Weights of a small mixture-of-experts language model, trained from scratch on English Wikipedia.
Size: 14 layers, width 192, vocabulary 15680.
Experts: 16 experts in each of 13 layers, 128 SwiGLU neurons an expert, 2 picks a token, a softmax router, a shared expert of 128 neurons.
Below are experts of layer 7 (counted from 0) of a mixture-of-experts language model. Rows are named gate (a neuron's input weights, with its number), up (a neuron's input weights, with its number) and show model dimensions 0-191. Each number is 50 + 15 x the weight over its row's rms, rounded and kept within 0 to 99.
Before each expert's rows: "gets" lists some tokens that make up at least twice as much of what it gets as of all text. This comes from a sample of Wikipedia text that the model never trained on. Tokens count by the router's weight.

# expert 13
gets: " |", " |\n", "0", "|", ")", "1"
gate0:52 78 44 47 52 08 50 47 37 30 79 68 77 53 19 51 29 45 57 33 49 70 58 82 34 40 50 57 49 18 26 63 41 41 60 49 61 46 48 59 24 39 41 44 54 51 74 51 49 30 44 58 52 28 36 50 50 14 42 61 43 49 31 48 42 63 60 47 37 61 60 77 12 38 50 54 30 63 34 19 51 47 54 50 58 61 44 75 40 44 38 41 41 70 43 37 48 42 49 76 40 30 76 41 53 38 44 40 67 35 21 42 46 54 53 41 41 55 35 72 67 44 54 73 49 59 48 58 44 53 34 46 44 54 30 39 38 72 40 78 20 48 36 60 52 56 34 39 27 47 50 34 69 35 81 51 64 50 48 57 50 67 54 44 60 95 70 48 57 39 21 28 37 77 39 26 33 41 50 46 50 39 58 18 50 28 52 63 54 52 38 66
up0:27 42 48 71 37 55 26 72 57 42 55 63 70 36 73 58 55 50 45 34 24 24 57 48 48 52 22 85 56 79 49 59 40 47 40 40 43 55 45 43 37 51 55 61 33 40 52 56 47 54 65 41 53 56 45 42 60 31 50 63 43 55 55 59 71 70 45 87 44 45 69 55 52 47 50 33 53 08 58 32 50 41 19 40 35 50 43 37 30 51 67 60 55 76 45 94 55 70 70 31 24 43 23 63 29 59 31 77 59 63 29 49 42 44 70 46 32 72 38 89 42 64 70 50 54 69 33 73 52 76 72 55 31 48 51 57 52 58 55 59 75 63 55 73 44 35 57 44 53 45 58 40 33 46 10 37 42 49 46 39 36 74 48 59 62 33 26 50 55 55 48 34 24 59 50 65 59 66 27 50 65 52 49 23 57 45 44 46 43 40 39 23

# expert 6
gets: " a", " an", " first", " his", " new", " one"
gate0:38 38 58 48 63 61 45 33 40 57 38 60 66 57 47 50 63 17 59 33 47 58 38 62 90 26 18 46 46 74 41 23 83 53 37 36 25 31 43 36 13 29 40 59 66 31 40 68 39 67 50 33 33 82 59 35 49 51 36 47 63 40 29 42 54 67 59 69 39 50 64 57 73 26 56 53 45 69 25 58 86 66 47 45 28 30 63 49 56 38 70 18 36 62 58 37 54 34 05 77 52 48 75 56 42 85 54 66 50 68 72 43 36 50 62 36 40 69 46 29 52 47 40 58 51 59 56 40 24 69 37 47 68 51 25 63 55 39 44 51 65 66 61 36 56 46 44 40 35 53 37 38 36 37 33 66 41 57 19 54 68 44 52 42 55 66 59 48 75 69 52 43 56 56 39 61 48 51 47 40 41 54 51 45 54 65 49 60 64 32 27 49
up0:45 16 62 35 58 65 50 54 49 35 73 46 45 54 64 45 63 47 67 71 46 27 32 53 27 39 41 57 60 45 56 50 36 68 56 30 42 55 41 21 50 69 43 27 70 51 40 51 86 63 69 56 33 31 49 76 33 45 75 67 49 46 23 41 73 70 46 50 39 43 62 41 31 52 34 28 65 27 78 69 48 32 48 46 38 37 54 65 84 45 37 30 67 17 28 28 39 37 48 56 63 61 69 81 33 59 54 34 56 19 53 28 49 31 71 55 34 51 18 65 50 43 38 38 52 46 62 70 52 48 71 44 46 57 45 34 36 64 77 67 29 45 42 69 49 34 47 56 29 49 56 60 51 89 46 48 53 35 46 42 61 63 50 31 47 67 30 65 33 51 33 72 22 63 56 64 40 45 46 55 41 53 55 35 35 67 16 64 45 63 55 38

# expert 8
gets: " in", " on", " of", " |", " In", " from"
gate0:07 43 66 49 58 66 33 53 62 59 28 40 27 53 25 69 52 67 61 55 46 47 28 55 40 47 35 46 53 79 62 71 61 37 19 65 37 66 40 64 78 52 54 49 28 48 37 63 40 37 54 56 23 60 57 30 44 47 43 42 44 56 60 64 55 19 56 57 66 52 57 28 66 27 42 46 52 38 68 43 41 54 54 48 56 44 43 55 39 39 34 25 76 46 31 51 36 49 51 71 75 42 45 40 37 64 27 72 52 59 55 41 44 34 72 68 61 56 65 60 67 62 42 58 41 66 11 60 31 63 56 56 89 68 53 41 29 60 41 46 52 56 38 34 14 16 43 45 60 56 48 43 58 91 56 57 49 68 61 35 28 18 62 72 45 53 45 48 51 98 50 48 54 64 34 47 47 44 41 65 49 82 31 61 43 65 34 57 70 43 45 45
up0:59 70 56 43 17 59 37 36 38 46 46 33 52 55 60 40 63 44 67 37 30 63 42 64 66 42 64 24 20 53 59 37 55 57 65 34 47 48 43 51 55 35 50 63 54 39 44 64 67 33 49 32 68 34 40 60 52 42 20 44 35 53 37 41 38 37 73 45 17 47 58 69 42 37 33 37 30 87 57 50 40 33 45 37 54 45 51 62 57 61 61 61 53 56 72 62 45 71 58 63 50 43 58 12 73 35 26 28 54 62 48 57 78 41 44 31 47 71 22 47 57 46 27 45 33 34 69 56 29 57 47 51 63 51 62 57 29 41 54 50 51 46 51 77 31 41 67 33 27 64 55 67 41 47 40 31 44 59 26 21 60 44 23 95 44 37 16 15 49 64 36 76 71 59 60 63 60 70 68 55 51 69 44 46 44 71 61 40 77 48 59 31

# expert 7
gets: " of", " at", "ed", " by", "-", " with"
gate0:54 38 59 30 48 65 73 50 74 52 38 53 49 49 35 37 62 79 57 34 41 61 71 68 85 53 73 32 23 84 41 43 29 74 25 34 49 60 52 39 37 42 63 42 40 46 25 46 52 42 57 52 41 16 55 70 56 41 25 68 78 50 36 56 55 41 60 37 48 35 68 53 72 44 55 17 33 39 53 56 43 17 64 40 56 33 58 57 48 63 57 37 57 96 51 56 16 26 16 37 27 56 59 33 48 19 31 32 69 42 42 52 55 63 56 75 35 53 56 53 39 53 42 19 47 42 41 29 40 49 37 57 45 60 57 54 71 54 61 39 70 37 57 27 32 61 29 31 61 46 46 49 30 40 56 56 60 64 41 56 43 45 45 44 35 54 66 65 33 48 66 59 44 64 49 66 43 36 37 65 57 46 61 39 50 48 63 71 62 37 92 51
up0:53 51 52 56 74 49 48 61 63 46 88 40 38 47 23 46 24 42 50 37 56 35 35 37 60 18 55 68 72 36 38 66 21 25 61 26 59 31 51 46 44 67 76 41 65 62 42 44 66 59 37 54 60 53 21 38 30 51 30 51 17 53 26 60 51 48 40 37 36 40 49 41 17 31 34 53 51 37 40 68 58 53 39 51 65 43 28 60 41 57 79 59 58 62 56 35 52 56 65 25 59 34 41 55 44 23 43 72 35 36 72 62 45 51 64 49 59 72 53 59 49 61 42 27 42 32 69 65 52 46 42 27 63 60 27 55 55 57 44 67 53 47 55 40 58 23 75 58 61 33 40 57 36 43 60 63 73 21 53 56 38 61 83 39 56 45 15 48 54 36 33 60 49 70 20 57 61 75 53 67 29 38 66 41 55 17 50 43 70 42 35 82

# expert 3
gets: ".\n\n", ".", " t", "==\n", ".\n", " re"
gate0:49 34 89 26 56 49 71 56 56 34 54 28 45 83 42 65 23 44 57 61 51 06 44 49 62 56 43 53 38 37 51 36 45 66 51 36 55 60 59 31 28 96 39 52 76 49 61 53 62 59 49 43 71 62 49 61 38 49 43 37 51 70 45 52 29 51 48 43 70 61 50 57 60 23 78 38 66 57 60 52 16 47 65 46 49 30 43 19 54 32 32 79 37 45 37 21 56 37 42 56 53 49 31 21 61 38 57 82 54 61 42 55 64 45 58 44 50 45 44 62 41 60 39 62 56 68 39 51 29 30 44 61 47 59 53 36 39 19 56 45 29 58 15 62 40 57 34 61 59 39 44 43 58 31 30 43 52 36 45 51 37 79 59 41 31 67 28 61 67 44 33 41 33 46 29 82 27 27 68 42 53 51 51 55 34 51 16 48 34 50 39 33
up0:42 49 61 31 76 60 27 56 66 66 42 44 35 57 34 68 38 42 36 47 30 52 69 58 82 81 36 54 69 34 57 38 59 64 56 52 39 65 62 28 56 26 47 65 49 48 39 68 83 65 47 52 52 68 66 71 67 50 56 62 62 29 62 28 43 51 34 75 67 58 24 38 36 46 52 34 69 47 56 60 28 46 53 73 36 39 46 47 50 26 53 46 23 56 80 41 49 31 39 35 75 61 39 44 39 50 54 34 44 62 24 55 47 41 28 49 14 50 41 55 35 39 44 41 33 44 62 50 41 56 36 83 57 46 58 40 33 60 61 61 40 46 56 56 62 91 47 86 81 57 35 48 48 64 60 64 29 64 45 67 61 51 34 50 40 33 44 41 27 52 55 64 65 35 86 67 40 60 53 62 14 31 59 38 28 26 57 69 74 45 56 42

# expert 10
gets: " to", " of", " for", " a", " the", " and"
gate0:36 61 70 58 29 55 78 31 49 68 63 44 34 41 61 20 49 54 41 39 59 60 48 27 38 58 68 40 31 35 45 34 47 53 48 55 34 57 25 53 66 74 41 50 39 46 59 54 35 58 61 60 56 38 45 63 52 39 54 41 49 40 36 50 30 50 44 65 49 68 35 81 49 85 48 35 34 48 47 30 34 56 36 68 44 29 44 74 33 24 80 46 52 64 51 52 52 51 74 58 52 55 64 77 57 39 74 42 41 35 72 45 35 38 32 31 60 31 48 61 54 77 62 51 85 77 81 37 42 71 41 53 58 38 32 45 37 55 59 59 41 37 59 47 53 28 61 23 43 62 33 57 36 56 34 63 58 46 61 66 70 30 58 56 42 06 10 47 67 39 65 51 50 27 58 14 35 43 58 70 47 77 47 60 33 29 54 67 58 40 36 23
up0:68 59 33 45 53 47 70 46 55 56 70 63 58 53 51 59 36 40 53 30 72 92 57 50 25 37 34 40 20 32 32 39 40 60 42 66 61 58 46 62 62 62 62 41 51 71 48 33 51 23 57 38 40 59 59 45 68 45 24 57 68 63 57 32 27 47 50 41 56 48 46 26 58 57 62 17 30 52 27 43 72 66 39 48 19 48 10 38 55 61 72 56 18 52 49 63 33 54 53 47 56 62 73 57 61 20 72 34 44 74 33 61 41 50 39 56 61 55 68 80 46 41 55 42 85 65 65 51 58 39 53 69 49 60 49 67 48 55 65 42 34 48 66 42 67 33 53 76 51 46 42 47 54 73 27 48 65 53 45 52 32 45 54 49 35 37 37 69 64 33 52 44 48 57 22 39 72 24 74 77 35 82 43 58 23 36 20 66 46 75 54 45

# expert 4
gets: " was", " and", " is", " as", " were", " he"
gate0:49 59 84 60 53 46 49 39 30 62 65 72 59 41 59 84 58 54 57 12 45 67 64 42 39 33 63 49 49 59 14 44 46 64 52 62 75 52 38 47 41 63 52 46 26 30 64 56 69 25 43 93 50 43 53 28 31 49 54 51 59 39 49 48 52 23 45 51 39 58 52 31 55 29 51 65 53 33 43 64 64 57 41 47 18 56 80 39 37 43 69 51 54 71 29 62 19 28 45 53 33 42 27 49 36 59 47 47 43 19 62 26 63 53 28 62 57 70 48 62 60 52 56 58 63 38 70 30 56 47 47 59 41 41 36 37 54 44 45 55 43 56 31 69 46 82 72 70 59 31 41 44 50 38 48 46 63 75 33 65 31 11 44 54 51 50 57 73 42 66 61 78 52 58 40 29 32 29 45 25 53 16 62 36 34 69 50 61 63 65 28 57
up0:45 53 70 69 32 65 56 39 56 48 38 46 60 51 41 82 61 50 67 60 87 50 71 56 59 61 67 53 73 35 23 31 55 30 51 53 47 52 48 31 58 48 43 43 59 43 60 70 56 56 76 63 75 59 37 78 81 34 24 31 50 46 39 74 66 74 71 50 61 53 41 27 46 48 52 57 19 34 40 62 65 36 65 79 58 30 46 57 27 69 31 37 53 79 63 78 60 49 77 59 30 48 35 49 53 13 68 43 33 63 65 44 57 64 56 57 33 70 54 39 48 39 50 56 56 54 67 42 24 47 36 44 46 43 35 48 54 40 60 56 42 47 52 41 70 84 57 61 51 58 51 56 65 85 26 58 54 56 56 58 53 68 48 43 39 49 40 33 67 25 60 34 46 30 54 66 71 73 23 57 18 54 28 82 43 36 57 60 76 48 45 56

# expert 14
gets: " the", ",", " The", ".", "The", ":"
gate0:58 41 35 66 48 66 49 54 49 36 69 35 43 63 60 43 48 75 38 51 41 45 56 42 60 56 51 54 61 63 36 48 54 74 43 47 41 60 53 40 77 65 60 38 41 52 40 38 69 31 34 68 46 74 52 55 50 53 44 39 46 49 61 32 59 66 43 71 65 42 52 86 52 29 79 61 40 59 21 74 54 58 65 21 55 60 40 50 51 26 72 62 53 27 48 22 36 43 60 66 55 67 52 46 23 62 25 63 62 30 50 65 28 64 51 49 62 27 50 55 43 66 55 71 70 58 69 40 40 45 47 35 39 42 52 00 37 97 47 64 32 75 43 66 53 16 63 31 59 84 35 19 29 48 46 35 41 64 61 35 34 57 52 51 57 31 66 70 71 50 59 50 26 43 37 77 32 36 57 56 42 61 35 75 21 48 53 64 46 41 43 43
up0:39 22 71 86 45 21 60 01 38 60 18 64 71 51 51 64 74 50 48 37 64 42 62 58 55 50 40 41 55 41 54 62 58 56 65 30 51 68 84 41 81 52 65 36 39 73 17 47 35 80 46 52 48 46 59 62 41 64 48 21 31 55 22 31 54 34 62 34 44 69 50 60 50 50 66 50 22 52 48 34 47 55 47 60 70 48 51 44 28 74 24 55 25 68 69 34 30 33 45 64 46 28 33 38 57 69 50 52 55 45 59 73 44 47 57 54 56 65 44 61 37 69 58 44 47 47 53 27 46 43 35 68 45 38 41 61 49 59 50 73 17 63 62 13 57 52 64 62 35 16 76 32 51 37 55 54 52 61 34 35 48 51 47 25 55 67 31 51 54 38 42 42 67 58 41 61 40 53 49 44 42 23 40 47 50 43 24 32 48 54 50 74

# expert 11
gets: " ", "-", "–", " (", ":", "201"
gate0:64 35 37 35 60 46 53 55 32 53 79 67 61 45 33 76 28 54 47 55 47 61 27 46 75 34 56 43 61 42 49 39 60 47 51 66 48 49 45 23 62 47 23 64 26 31 40 39 41 44 66 44 51 46 58 55 81 42 59 06 63 42 50 60 23 59 40 38 69 81 44 25 37 26 37 35 57 57 50 62 03 68 40 63 43 50 54 30 51 49 36 81 56 23 47 48 66 40 74 44 56 65 58 58 40 29 45 57 36 42 40 52 49 64 65 60 79 72 59 50 58 74 58 42 56 86 38 74 40 42 32 34 44 70 50 60 36 32 18 62 13 56 45 81 68 56 59 71 46 45 55 60 69 65 50 59 45 28 34 68 45 55 62 35 72 43 53 62 52 62 32 67 59 71 56 44 66 39 40 65 37 19 35 60 45 50 42 69 45 56 53 48
up0:46 49 45 58 21 51 65 82 65 72 57 48 27 64 35 50 59 65 66 47 25 30 52 25 63 39 50 58 56 66 34 61 40 22 83 31 71 38 53 51 69 85 66 47 50 43 54 43 66 42 45 47 36 34 56 59 74 61 41 42 38 23 60 46 57 54 75 34 35 25 55 46 51 44 42 41 54 02 43 50 15 64 36 43 52 48 25 48 45 65 39 47 55 40 48 25 59 22 35 38 61 65 34 43 86 48 42 37 53 64 43 54 63 19 57 37 64 37 43 68 39 68 38 42 45 53 30 34 66 56 34 56 60 27 37 42 69 26 60 38 27 46 27 42 43 58 84 53 58 73 62 50 32 45 28 31 36 50 83 52 52 56 42 46 17 61 61 41 32 58 40 40 60 73 68 47 47 38 55 58 30 49 40 40 31 68 45 48 37 56 54 59

# expert 15
gets: " |", " (", ",", ")", "\n", ";"
gate0:20 37 56 41 37 32 62 46 30 40 39 38 58 71 58 66 50 70 29 39 48 41 58 54 34 66 41 47 47 51 55 57 53 38 32 57 49 39 56 48 36 66 37 46 55 44 48 60 54 35 76 73 47 48 40 53 75 64 44 15 53 58 62 82 48 01 72 70 44 35 50 61 56 67 59 72 38 39 48 71 58 76 70 55 59 35 60 59 30 72 30 76 39 61 41 38 76 49 52 39 79 42 57 55 31 63 56 49 71 40 51 41 50 45 45 69 38 52 37 43 43 79 62 79 44 55 42 47 49 46 31 56 53 60 41 04 42 36 61 45 35 37 61 43 55 48 27 47 35 34 31 60 57 53 37 58 81 24 32 35 63 83 32 76 51 52 25 74 45 54 53 32 61 39 37 39 56 77 46 59 10 55 47 34 39 31 47 38 21 44 63 55
up0:65 48 34 65 69 53 55 19 57 38 35 38 47 37 47 70 70 33 41 31 46 47 44 80 50 64 49 45 64 60 47 58 57 42 75 61 61 49 51 43 40 57 78 27 29 35 43 46 45 88 21 42 42 69 40 77 62 58 39 47 72 38 48 58 38 49 55 64 30 50 83 52 68 62 55 61 34 38 63 29 51 68 57 58 27 80 56 45 64 50 43 48 55 30 81 50 65 54 58 62 51 44 42 62 72 60 38 33 51 76 64 45 46 23 63 77 46 49 68 48 61 48 25 38 51 38 53 20 13 48 43 72 63 15 68 78 51 75 65 55 43 90 64 68 77 47 80 64 53 50 51 49 34 50 53 28 69 59 62 43 51 53 35 61 64 51 55 47 65 43 34 33 60 59 67 63 57 58 63 48 60 38 40 45 82 62 26 43 59 55 58 71

# expert 1
gets: "1", " ", "2", "201", "0", "200"
gate0:71 62 47 66 44 45 52 62 54 57 45 74 65 69 27 64 31 66 70 38 69 50 24 52 51 51 46 45 75 45 60 67 86 59 21 55 55 46 54 51 74 57 45 62 61 47 41 39 56 63 63 60 49 17 99 57 45 59 86 72 49 74 43 43 25 54 48 69 19 52 61 54 23 60 55 37 56 64 49 63 60 55 49 35 36 59 50 37 63 39 43 57 71 56 52 51 61 69 42 69 00 60 60 61 48 21 57 61 57 66 60 71 37 46 58 53 42 47 42 63 34 36 73 47 64 51 59 70 59 53 52 46 65 55 60 67 41 60 45 59 51 47 37 30 34 48 59 42 21 56 54 54 33 42 69 84 53 05 57 39 52 46 29 53 43 44 65 34 61 71 63 30 21 49 45 31 52 36 39 46 28 17 48 44 20 48 48 43 34 44 47 49
up0:48 58 70 48 38 14 60 40 28 56 61 64 44 50 57 53 60 44 53 62 41 73 43 72 56 60 57 57 52 51 39 57 07 43 64 78 34 61 70 62 56 35 63 53 21 30 34 59 44 31 27 78 25 33 38 51 49 59 25 15 43 51 73 58 46 65 79 52 30 30 50 49 24 73 53 38 40 47 59 43 53 61 63 17 62 36 66 51 53 49 58 29 44 43 46 42 56 30 46 45 42 85 29 42 52 38 42 32 64 23 20 58 55 36 21 55 64 34 64 52 72 65 38 65 59 49 67 59 51 50 48 49 81 76 56 54 51 51 50 26 61 40 28 40 50 27 43 39 69 46 54 52 63 51 43 65 55 86 43 66 59 61 53 51 73 64 44 50 60 47 83 46 84 58 67 45 55 60 30 41 46 63 47 61 79 51 34 57 49 39 65 20

# expert 9
gets: "\n", " \"", " |\n", "\n\n", " (", ")\n"
gate0:53 53 33 37 50 54 47 43 49 52 49 30 33 39 25 27 91 64 63 73 62 33 58 44 30 27 56 57 65 73 38 55 75 63 61 33 35 64 54 35 35 64 62 37 53 43 27 43 47 10 57 47 38 53 47 49 40 36 60 70 56 58 38 48 70 38 73 73 38 24 60 33 29 56 59 66 82 74 35 61 43 21 51 56 58 35 16 36 41 23 44 41 28 53 47 31 78 57 42 47 60 51 45 68 49 39 48 59 41 46 56 46 56 53 39 31 45 46 45 43 28 41 23 56 85 50 52 35 44 51 86 61 56 58 64 41 66 50 64 62 58 37 59 28 59 74 52 38 59 65 66 44 66 58 63 47 61 56 37 49 28 43 53 42 62 28 73 60 76 68 42 63 61 60 37 54 76 54 51 54 33 77 60 61 54 70 57 40 84 53 07 58
up0:32 52 35 51 42 13 62 72 74 46 58 53 27 41 57 48 41 53 56 55 49 58 32 70 69 65 82 26 38 34 35 09 69 65 47 49 25 67 57 72 52 48 69 51 60 68 59 35 46 65 56 48 35 39 40 41 57 40 21 83 33 46 48 31 50 47 45 76 49 31 61 32 33 70 32 45 41 51 58 72 48 43 65 47 54 61 66 54 66 53 44 33 32 44 54 65 61 47 30 84 36 32 64 50 32 67 66 31 59 51 30 63 20 52 70 47 30 28 40 43 33 51 80 63 49 42 36 39 23 57 52 74 54 59 30 47 84 69 52 64 47 60 61 47 56 27 54 52 53 47 72 59 74 63 45 34 62 58 60 62 62 40 67 35 43 57 59 44 43 37 43 56 89 67 35 24 67 47 36 43 40 36 61 69 41 49 57 40 48 28 46 16